Weights of a small mixture-of-experts language model, trained from scratch on English Wikipedia.
Experts: 32 experts in each of 12 layers, 112 SiLU neurons an expert, 4 picks a token, a sigmoid router, a shared expert of 128 neurons.
Below are experts of layer 3 (counted from 0) of a mixture-of-experts language model. Rows are named router (the router's row for the expert), up (a neuron's input weights, with its number) and show model dimensions 0-255. Each number is 500 + 50 x the weight over its row's rms, rounded and kept within 0 to 999. Numbers have three digits each.
After each expert's rows: "comes after" lists some tokens at least twice as common just before its tokens as in all text. This comes from a sample of Wikipedia text that the model never trained on. Tokens count by the router's weight.

# expert 14
router:539519555475525510546554509511478534349449560548488486498575530455530418463499433538602490522414468511563535500510544494451532493500414554495480536547520495562556427531492489478421489562540492450515455474566521551508508495520544531374589507549588509601494567511422516499455490387459460581579344538519553515426488411492570479486494582554510450426442512516507539491354460434542574517484589436494463510497506545488480491482472467566483547534473419584519497530510459458502458404466491548579528512443562396583510490515575527459472449502510564530498524469535517514552465535404487416526557559498516454466518453607537469534484496563415511432428559434425598518528505452416496449466525525511420547452498464413609396542540527477517532481461495467520483476469544577494527558543545
up0:579555496468580568509528498534405503496491537507520444490560504514537495528545528549467556555438503535557517466452508488512468576483463418568535472469483516538455445493484436497613436475546488472412556519362470530463442557471504498497458558493513539508477550518453631502520466516502437447455466561515517573531551490549501501481534488420517469496515513465521543551527455446495502509363514527458468524589565476455633538526566442589497470422562492455567542506465500435469590438511402551599423478508515401503480424466537572472545540620403506541488542499548542599550451448488452521434501541572574533496507619535511506519533393468481474453435650478507561552492549458418454429419487506487540478496516456430484478438491409595502415411473489532473450439538494561448477478481559
comes after: "0", ")", "5", "3", "%", "4"

# expert 13
router:519562526315495456465498474487432438481437534477547554479523646550563486544558503493437395529439468497457485514383479574441556474630497583535452502513568495519515453528539485470490480574471489501571534454559470559437542474574443514459488488443419554526522529467476514613490432500496469535551454465497651545523484492573456432455489531523462502508556501527531526429517524489550580538532506486593478604467461576497565503540533474443441397605487536638487475622416425509507454478528449483455445621496486536482451550543497544463532535546475535419488451518530503481514466508439447505483421542532585493529517425459475524462444514504500507529401558501470456471508461501467606472519545579433444529511523480442477472446591482396476530466503438499518542533423520499513555540518517
up3:507544485462448429542486450459482510482491525546577401562528427447591566498482425455516523454451465433468545470539444503467467533462393528484479524534541555491489467347496472455547550421498429505484538474646421564514574525574526503570519536492512461498594488499411434477488482523548425458579474539374554397517433533505500458557598537479515562558445523503472549544528476449609501494490461557514511528500480483466393490448497437391537501496532427555580432551469552404463487492448455499525514656523383519447479529519495556524515460449521502485454562536458489515578467574494478495531439615480584469438424553514509541462482467473452541493490419600515453419485490529520482448454407507469438534521539538433526553519502500454468553495389480454458490513441465444419518507527476
comes after: " and", " to", ",", " was", " he", " He"

# expert 5
router:442493481490553508481478514468503436506483462416525546444550480569463448488561424482558488568533474469547488455473517524538485541557570506466391547554435504515499446508514575421485454540461535472577606401549510499525518606496465424516561479469548476523564473487443490513454484532472424384481474564471547457487488400601395517523503505556472482519633514535576449447518451549534518472550438491504586510517519506523481534402512524504401518547471574567437456470525508548470529503525567429531491472451520491562458461545423450505479369376665553559473525589506637456503445504406505533524530570550587449523500389505476509511483547481486514498489486461440521587504568530528551469480428392442555506477573510504531467487463506497494519504493539468466476542483495460506522582669447
up3:541566581497435541398454483461422509450566406480465532391474490508526510499504444381593504475528544550475522539474527493559457503496551480505490523444395365456442524480395485494552635468507379485434432508451523477501401461523475526487483524522461469504486512459500503542442555475531498585452525452391573491390528485473467526453526461435559512500494420406397491461498569475556532459586539541484440552519476534389434437501417512479508515518413547550466530478527492512543480469406500456530554535471618406465457507472469430521494453495495521537500516532459526509457500530588580510570429541600411478523552543583477512446486512467504418381534508503495479453539485532498557564492524465405485424512543500464589554410503513582458535468563404519531501537489516449458530443495538
comes after: " |", "\n", "|", " the", ":", ";"

# expert 8
router:467530501550512390607463417546470637470524530507371519505489536510463459493504505513551489547573451540451506482426416515555532488469412485531411363493576507548526435426560542481405542540536431429450546541509527475503516527496401532441456524509435405524489478429497556451485542541431527482511464449475543491486516457515532509503571457596562457528539553427557491543570527584508403462511539445414548538525503509578533581466489508475520475490497522478488412502463463441564499517404521522424482531602475487570376514492482429491401497425469472455422477449509546545566489447449488526483447545501492451519487551534606484445459500468466496591514554492464494466598434469521466413470510452475459486532569453479537417588504420580459479512564553541566495470522491425506491352508552
up3:498546535613491496558414573521362491505502467448569487405502481546466508476572578441500512616413486477511562577464438505568475418527434624416557468495457414434496543512441526476495560511535482559537546492489550535510456448532565497560576545476510514538468531447487566553578607477483525541528543555394465515551477447493496533510444535431566497442481605490485506513474386497547506484512525515487553503444533528451506543475366551534517525514461555565481534446432558524548500480599514455502440513498536438480495447469480450499474483446443473456497426547592505588490527456531517488537481441601515475508533474525482502410546556645446478636458414527548460520462516477553470441564400484507427526510475530360521523464534521498443488520568469446535544568472486569481540521586498
comes after: "\n", " |", ")", "---|---|---|---|", " Re", " Con"

# expert 15
router:536488564481608418447507521460461539475442438475528387538516493568455466547506520467544510543430537527521510442433532546554489459486504467424493562479442468483426510483482616538467516550520445424461542522511503435439590495520453462432497531479450480429515499469429382477474446492463418499466533526502468500385504535529497479490494510548574555568500419565500505484427414569550493504511438409507473549536535466560541582471474515488482533552552565498561427444476493456557490490552470447454536503502452563439496484487492414511474511449486506553410458597500447593524495386470458477464512605432566391503532558636501461539406540485527480458534546483413485574626461508535481488356459472601484455562467462504499545469486461502570627548531487552540482586505541385536556517550506
up3:491498469539575484520547426524538552477448439452492561538568477555491524446510497511556492446551391544513571454448582574451475411512482541454478491554585484489401579551411515534416517485467476640483549532487519516488560515507565553518425538443597439539547575511468462540610548544440455484571518501553545576510478546458490565508476581486553487439467420557500542582515501502464453469469543366579535462510544468441473489547512488635411448468488497492473439470571511493513423542445605506522493550543454440467518467475558494458601548572517569413503511502529596432526531432538524525443470548508541494473395509558511479565508458434448430477464575525598434553459427465548453440494554455531563603529484494506454469557526460529524487376583488507496516549533513564490488453441504
comes after: " ", "9", "1", " in", " (", "0"

# expert 28
router:419575436521454521525435555496515429406502455431484435506590481482505551504569425533457521552445488543432545457512511509479545556509434524475502483503488505577509516478486584560490507528501492440473419549517491476510543579539402496471503579460569614496492444408510513532445484507467491547535480466466376553431492454492491448363474498552502537542469466527533453554590456450557402514512522452609440516597475542484534656498393491440521453495519478582573543527607562473529568450449451485520595497452520416499473506537452482460512459603522568541432362455554602582532454405475522564433449502413516431552563466468468510502441481486474454531470489514461555603575515483556540482485504495540451454594477471483490419495527548530472488449510462529527510489517466605570501484497499
up3:460545458466521536493445469522439396498441468496499555490538391507564580342515444524397508428552473566451481450527486484424566511513513427544500551572546450515429561538490461602496463425565493475578467491524479493475504498447585532528476544490466542554480472532509496567559569546540512489451512460537502525323490394452523553524467583525480451462517432480481500399547581539493508541522445537509509565540487540514414518435487498571457489460477531539558554518540562598421550501473560507516477494417518501469507517496542547431519573488536464546487443465410452547437506505533550479541538557509526522570461559471488441524477513515359468596565454448651528559474526498475559454534427386507500477553478484543383558515535396568534553532484477500524518459514478555482504554468377
comes after: "2", "0", "1", "9", "3", "5"

# expert 17
router:487508421477486492451465468502430495380425583504397562476583460448535456447463561497523453484477500502485472435499504500543528557498486463462449547554455390506449447591535515515483512503498482490511509462525577445581590471573536459488501507485555450513508492506402442565474474499533474454496582420419553508504440327507473457468640469558539465523522559417520399714506420566497515546492521520466560495543488535518509489517564518470503453590563489485526475485520557445561523599546565478486529539449485442550482604543565515472539568556526514506449412549470446581450458479551523448369474486630519533536465499416603412440490512513395518563467456498492494497431483421474481475543514469490529509514489522447469493438497502536469550457546509503487506540426472427529542454530508
up3:546552457538460546462491459488517586468501556518507522503476587504452429413549581479544519532452509570538408489463491473536424581403422496513554558422389490464556456568502532454466467480495510429450574606455535559497561517452538415550518469544458573416529472414450559445421452512522516543547459527505467522420467469582454651463507449481415416503533569452447526565507563451590494424546531434562503474459532512531444535385506490575544502495544495563518428469533494521542393601550515493483492406471545423485567531584549540528446393454530499598482559542507498520541555451555465489451531578483512489506565504466540454531554503510500527548505408488422478522475508508501566472557568475414501462560457378570593574499540551484530500575520485499446538484495528534490435475510480
comes after: "1", "2", "0", "3", "4", "8"

# expert 20
router:542450518477480465535503477545528477545487504507476484539479546598473472492535553399446459577481480573514514468536470543463545492596541536535471553561564500582440525448531524461531511496499615484556465508536616437563522497488480365490521476504471508448527495432471374484510484461389486513424514542444483481464513545582479514420453485471500481569468476480556506488475489497476484530580487536529535531464490519601494595468476492438430484565452501456506506431532520473456548485537476598515593544501527478471521517492521419488570494504594535480524433566530548447383469531439462557475610519495568459499606409479478576560490446441521503476432518553488492453523505434497530497510544543519548479616724453473499538499416486414496538506508442474667480484579464576380557452496466
up0:513526559467477421613475581549542394458494491552543514538507502578454518556492506541536528486544540529524522461547486474576483514426584523454417438507524515449579580392486457461488530511558457499453486483488546506413521493529515697591476485403480561499577428458524506496496474414506537455523509487519467370559548447535477425543464508516471477544481490519462580518500522565478578561533503467486499512469510647470477439509472498528495477430454421454474480413542471501572508599579549525504646479412464481532463421506484513507474432526512547505417493541509550463544563537513416420543496577451584413563440520523519557486637589490506469501447493529481504557453387494514504424525503495561536522432494531495452513481372534538516530494551477436529451514492483523440438514412474
comes after: ",", "s", ".", " that", " and", " where"

# expert 12
router:477578465542414499431553466482516484385435553562475471616612567447521415450553465533479396512484458462547511445537497550523508470522393556493491577546441445493546412434440575493505504515501534525548423453469502469560562438467507537457488530357495443503544477517421378517509477495509505449476589523454529505480518484556527539523484511580473445478510541535530510638509447495523593514530570515478469395531515439510465597554427478392477459633457447472508503496466573482476559538467541556420461537465615500512479535491498510455437518560588462525492510508482502524491486482482476575528603543452518505503525502500478430529526505464387471467456417524550437485450573496458504465524502458645524513541628494481633478503470435494469518480475471542534503466518481440431465404519535
up0:500471459506443488458429593422534510484457527523521567543504522440477420573569531538562511515481474473525453399492537553481541499496515555503560488476525455535536438477604676416568511453443569417541504519621553532583432578467547387466513442536521485579488562493559560498481497403481573541442476417456538462466524402526514500464515521569649421449513501437445429519460551475526522545510500436567560463539594584495463481507468522494566500558503449499477502425529499457553442487509535437495456523479491439534529468449495542545493481512505401525495581477525477511475558534523522530612450455525534517511509439528491595524480510561403398386492428418445546493520534472511517548470505475458497544552469431416479562430532505495505574445443449529540546514401575570561568505489438
comes after: "0", "7", "6", "8", "5", "4"

# expert 25
router:681486497457526485620427465515466424495503499500418530545511472475533443522497647471520492502536484528533440431505528506514491571464500457647427500534472503420494565539623535501628414491462531513525524499534500523550575547471454459503528472470532536447546516483434553517441492493585442472608552492473549546504534509572514485491496515569450492435509425449604553448462428499511504547473500456552498549539557521514567539518480446523567457482505466541560532515465522486479480587563553467445489450421494460558523606452540529474524540559542555505427465555465414533486390583518469539525476524422469488430455464522490548530457396465502412484500458525546538578444549528394504481448538482542492609539484531316436516491531462559474556473562497473513430580499503570465506535493462
up3:473504443537541481497542537463475554462467370591506556589521562430563425480624511571558540541513540417471471508479477513501514551488518493509521625552567579548492543566468403563574582529468512477471504593551557397534463450546589519518441417542466459467594597498456549467537504505406429501546447553517493464480472515525474523552469426519598447519607555508546510390452430481528442518525506466539461466494473552475537479432452527520533429519433500475478570546398521482498512434515480520574467408541449456487519512438534537476532506535492459489560567592552519424454510578464416460542447467548552506456531440452497507379552480485518452584528485530551470563460461655419448511490410552551457542511549481505485523483497512450463528543516442486520501550459551548491618560475488
comes after: " ", "-", " (", " P", " p", " un"

# expert 21
router:506499407569445492545508495489454417533497514491532511477581496531482557468434504506527512533492542491471325569460551499461541514539503557516440364521402428510527514545479518505548409637508482426554582504510501391398470503521513527517449547558420472515579468466516547450519457488528427382460466519507515523492456355500566460507435474501538428491561536572593440573468469551525472475508400526515481599481460583589477472521603521567440457539513541514511562506500474429539428451475568521520422535483554513533543537504491465414547499544433414495520599475476516590460414473463529537473544590518508494515571518524445446407532502493419482573499560467516565563516574449485512462548488545560529591430570533527548505503431515564516488521519512429532469452513534545521512526570414
up3:458446510513452461455575410527345487454542512562534524426561441445494523544534605470523525560364495536461321407481455488477402493473510493544482496479486557580550470539495445422468464492478464426553519537607470381567449537382484470531396524615550571435568404488529482496470501508554497502530472478438501408506398523423523415512444512400512454513477526475494503501482497559513508472519462495496546537523530499462599449552481505455419511557479479464562570488524392509561503580596515446532511451485494497497496566513536529498493463483479539492446534562541481553514508542466525472532523502497543587460543538477507420505505649526503500509517543503500575483522419480496544462464422528489360509543476565544471535555503388603478504535527533457507541513528537537545510570517474
comes after: "\n", "|", "0", "–", "9", "\""

# expert 30
router:505507533484500487485455455491513560540532381591504519548517464512545488510453466492456511509447397600488475469494560541477510590515502511485493476542514461490447482501432596520573459566500585477476566491571513539434572449484499466618539515438501537480522362511523480506474536538419403576491520515459438501502436508443518454446447564518573424590505570528519431501384511482452546506546515438532562549626549492512517519440487441431467497479551529506443514469539507438516404486502570523559547503497470499482431387476421435436419580574414430427456478539441442663553521478431401517553413501488509474475597459596517457458528550421467490586516493425566537574499548554456526505471439507545552507516469502447447491478465508458489551479574514624508531481462524559538510547441541
up3:542505444545465523568385462531422585460485582530511476548531550447512459477512456429566441520498504480523457468537495498451560516517516626438532499626511516483487567478470458534624520496384536641546543447488459377567514515543584516535497532491527553554526547555527540506474556445542530525455496457434534481499520447506563551514459350481527491520432481496430535544462476576471582576495481483464469461553463558428568443440516414551558516570367490534535512528533506498501462498588522541528466477538531478515499488554549543491462474552519590465384471562527484451412493486479485578370421579614435488474532485473491527516455507636521507461474444486516510583542510470587469507466522580489554477464482508481500557548596434515518569438471519498443516547463482539492476585534588
comes after: "\n", "-", " U", " No", "3", "4"

# expert 2
router:496464508357462395442496545395445522450461544521562555532543597550629437512495387505409443515471535505469442477467433518559524519490514451461531544497425427564500437419518487438460479532485485440598502449519579562418609532606493554522448453543485509458440376511511548520372404558565396501494466429438564476564485535488575445509526543547529487436537479492571541487516476532563527533613476517488469498547518562551428497544512434410517503510601600540557507471484501490540480462488503340443558465471610465544623567532537483477484504487425458414523483558512504537531455490462509450604580554487534435502474554487463524503536530514475532514487497456402489473518534494481484459441526521567550470562504478541477513482533494456506556491491494486530527533482455474525477520438520
up0:508448564612464536475548352587534490464521442427563545495505467480451516533505466484446439521530484512433451564447433557449515531477541582394555575502518543527505534552528392525499499564385429486493555524480474510517516483517580464468480498519496463559460476484501528541534557488461460458473448560503450601552566398519492475436484535488469433551459607487492561446555448548472482504547480460579601525504523584513540483648484508502571455449553442485465465602498455418478509484566458468599479589472580501513457516469549454481546434482546520515501506487425545542467528507553543544466507565493498471566496484374467483501524503522372476494468489504432494467474540491500489448369527510518417364409493505413420640500489503493477459461496606499466415501530502494594492515518554
comes after: "1", " in", "2", " of", " on", " In"

# expert 10
router:467552443442484461552457417495350493466390522449480522556522607500459428538470502478447457540504498540565496536485507549514451534513540503505498527606598455463479502490539529455540507453486497544621539485541521424532543577522484458443461502351487582480544519511462478523507486517556498501436502517474556408539496580642519430373476531524517400574505465456496550521487430525524485546487455453515451464555498542552502498495468470504430522528450475492481467465475589459510595398517472577444496450507455497460500591567587499483543427509565498492453543523576505505458494545445454526419554510514676566491479505463601517462515549444503500477478436484480438467568473460470500484469463408411436456415494499492525583463449398469558508504521588493566495560427480411546585493498590
up3:534558463455517464436462477542440458466472493536458415589486475477527401547414453455500516520575544479569521474464552517373517490479536544449567556605480486336565508525550600498481476447527460469545514512481516477557513543531484486552483463469443551439533512561564548464472514453468494463518457489327545542517481517543568470510439527543465416546562498445483501502537553572530420433435478486465504512516505535587502540463518501555560561594443394482473487485557461497488432505537456415506472428503464484460475490447478427547628473489593477471455503484461472478501456592631501514539514575538579549516508550482563455469528489540563584580539513467469478637485504525531495393531566498538514509573458505532578437600492452513438604464452476490553509494562443578436481404510531
comes after: ".", "==", "s", " =", " ==", "==="

# expert 4
router:528519470410509474514475459558495512495506584508494493501524490474544456436460507529552474538472485482591481526407490531481510514537485520437508472466505562575504461568529449478533470541591493497493483527515544546585519503513459498497563451521543491439517518467455471469475556425542458455438401508463488521450518527534541496472523521502524455472558417513513486519441420546581607542528449392574475369534644425482518496464519403484535557501323471586528510551484557427541509500529391524435483496497515489488553519535449468460602505370524575516546532554463443646526508460476523481518513560563594461583539391642502583519464533360467443511435530465596448469472559451464493483475517460477514492530559492474564458513508440446470540495502578476527534607538594434517577500492555
up0:523437505482515430550414411472504520516488418549561473567437552523546410506521516497397556569527466488593565527584404566487488496480508495599497436532494475542584589490480419518520499525570487434474483478448577476485614506528519429518456443478455562515492502442498451506499489504445501510509518447444522491477658513541527524488504367541583470543451461481531558558490572410508577570407511432413585467433565522485476469459555511415628422428401562513497518466542518428583508621500531590563467542477466625533468497508462557586487508485519553591453483519504458489490487530425485574551468518539561425534529521518525568445499477535399488443561476514415464469483512486480501470481505467549480534508468434577624597514538502500455507546453551490498494479500484512446462501474483
comes after: " the", " a", " The", "The", "th", " his"

# expert 29
router:569502476476426388500530527526514427455466488543524458551487502577608477528498420474522522525436478532500516518483512526490462483531494620452400412507548521558405411476455501536716492539413444529551472386514479575448531549545470510482433495478554557487523553526475527395484465529411462508510402506389528480497472525529513455448496603517447444483511545527552494489447491512559581616617574530538434499478570476474504525507545438451477435521459480561638538480445567466489510426490491478459532487384598520515515547558445435468444531502524510511517498541503537531542488543502410505561558565422528440507509486595441617485492511452520437499451548506550553521455556494399525474409513466555544502538512494468541430465505429444503538450494435497554508526513520462428523480481458
up3:542528517569508442501481472533412451532451493544507406568454516369544471430477454522502421628537545474524517529494561502497462513485571424479550501502440494546600475532582532453562548479486475427524471493532542440493436566514548489496454465495538506466517566500472455540410460531420553420551473508609590573450528482486518448443479518504480476514541536426543469548536459488512377561492523555635501512503541511475528540526564516556498456528536545524442481585507526413483444455486531457463503591504553595470481470492473433427449530572445493471429559491533418456544480517456574535559525516390575561455514597497468504476473515456473571503416430492440506641431528551441514503427472519631494583544558578553454473621562491510433501519601518451475452480566471519562542448481508
comes after: "-", " a", " the", " of", " \"", " ("

# expert 11
router:539486501489521519572547490474499446344482557439443535560561423478490421427484526401456514512466467555534493466482476539532503560534518573515388451577434461465440342519500485536531493516506556423505581463520498525560566447546552489457518522522470512537639525453462505634487459521508541433594543461480516564467590437439440509485515507589464505452609502525499484443400464540452514523406557556579502577462480432490570467518492529478441537492546570576505414491483490483484519496457395529510492551532477517531421480595554500451476452483604530571438456505457488478472493573498485457494553507538528495488510497569541482481543525488496386550527479578532480628435550466511518485485592502569517343482528489459500409463466474426501589596547446480514524527522496528525486486442457
up3:524491535488562541519564595454427467533550457507560549420478500539524520559495543541475532450509529595545487563440471596481481480493389503469559488393508512538440460520510474474558524524537503560521525525569473429540473449513416433473522597470482493365532533499535512660535467585489480505461549450423568468531546463557502545561549520592421518537492465488590503452493529490493504492492471521523466504477370452526582580506489585466461381452540483467487595498547497550450484570540481466488540548529481521567528529532457411481563429505545518532458481393546510521580504481555435458475493544449527445510506511365422440497509426382425470524481547408482439561489509448510538551457442555463430483449391453559479539417502559495438515491493474522566491567439621545426519545517533
comes after: " ", " |", ";", ":", " (", " $"

# expert 7
router:486583427487426507451411494515511489514498496597535514625548421615500495499574536405427493531439464557522497522367378578460508467472487491558539456478446506481558521458478527510594472598512444486545423450508534434477540514553423564507526484459512471435585503489514468490503457494581529499515551468444415551398533461493535462523468505548477448469527517477514602634378433558488416518569534539575510494594530520505601470445530493506462509575468542517504416414529472468501494436486454507522606470469523416486447551535510541442482447491540523502549560483522581533500468474438573473472530513477528498485508549547549535489430454441491447452535436525434465456524590475516534494444484458526428438483507463526539447456395579454468593502558418529525544599505496377530573487564525
up3:504390464503497568544498526486459501566511554572402512475493424537418487442547425456436416522363419490445425544502460502454405496448535517483425533461407515373405487390478482491520397565568518467602460543456544514484471507498471460471568574452502562524488501482499448514473552483471543538537470489531532475558553399488578428529548550415493457408471537437501420493475468493528535584429477518521506537538478543557558543451493488458510480508408558482522438487556466549517540487555509520538507535604392427508525436602514543452526488462529493447486478522465494546551557508446540475451523512491464456525479542494571547510445525542542450568453539493620455518534553575512526466444517519495391448498491491608451404580644549491445521533420466471552459505452542476459471450593493
comes after: " of", "'", " in", " with", " for", " to"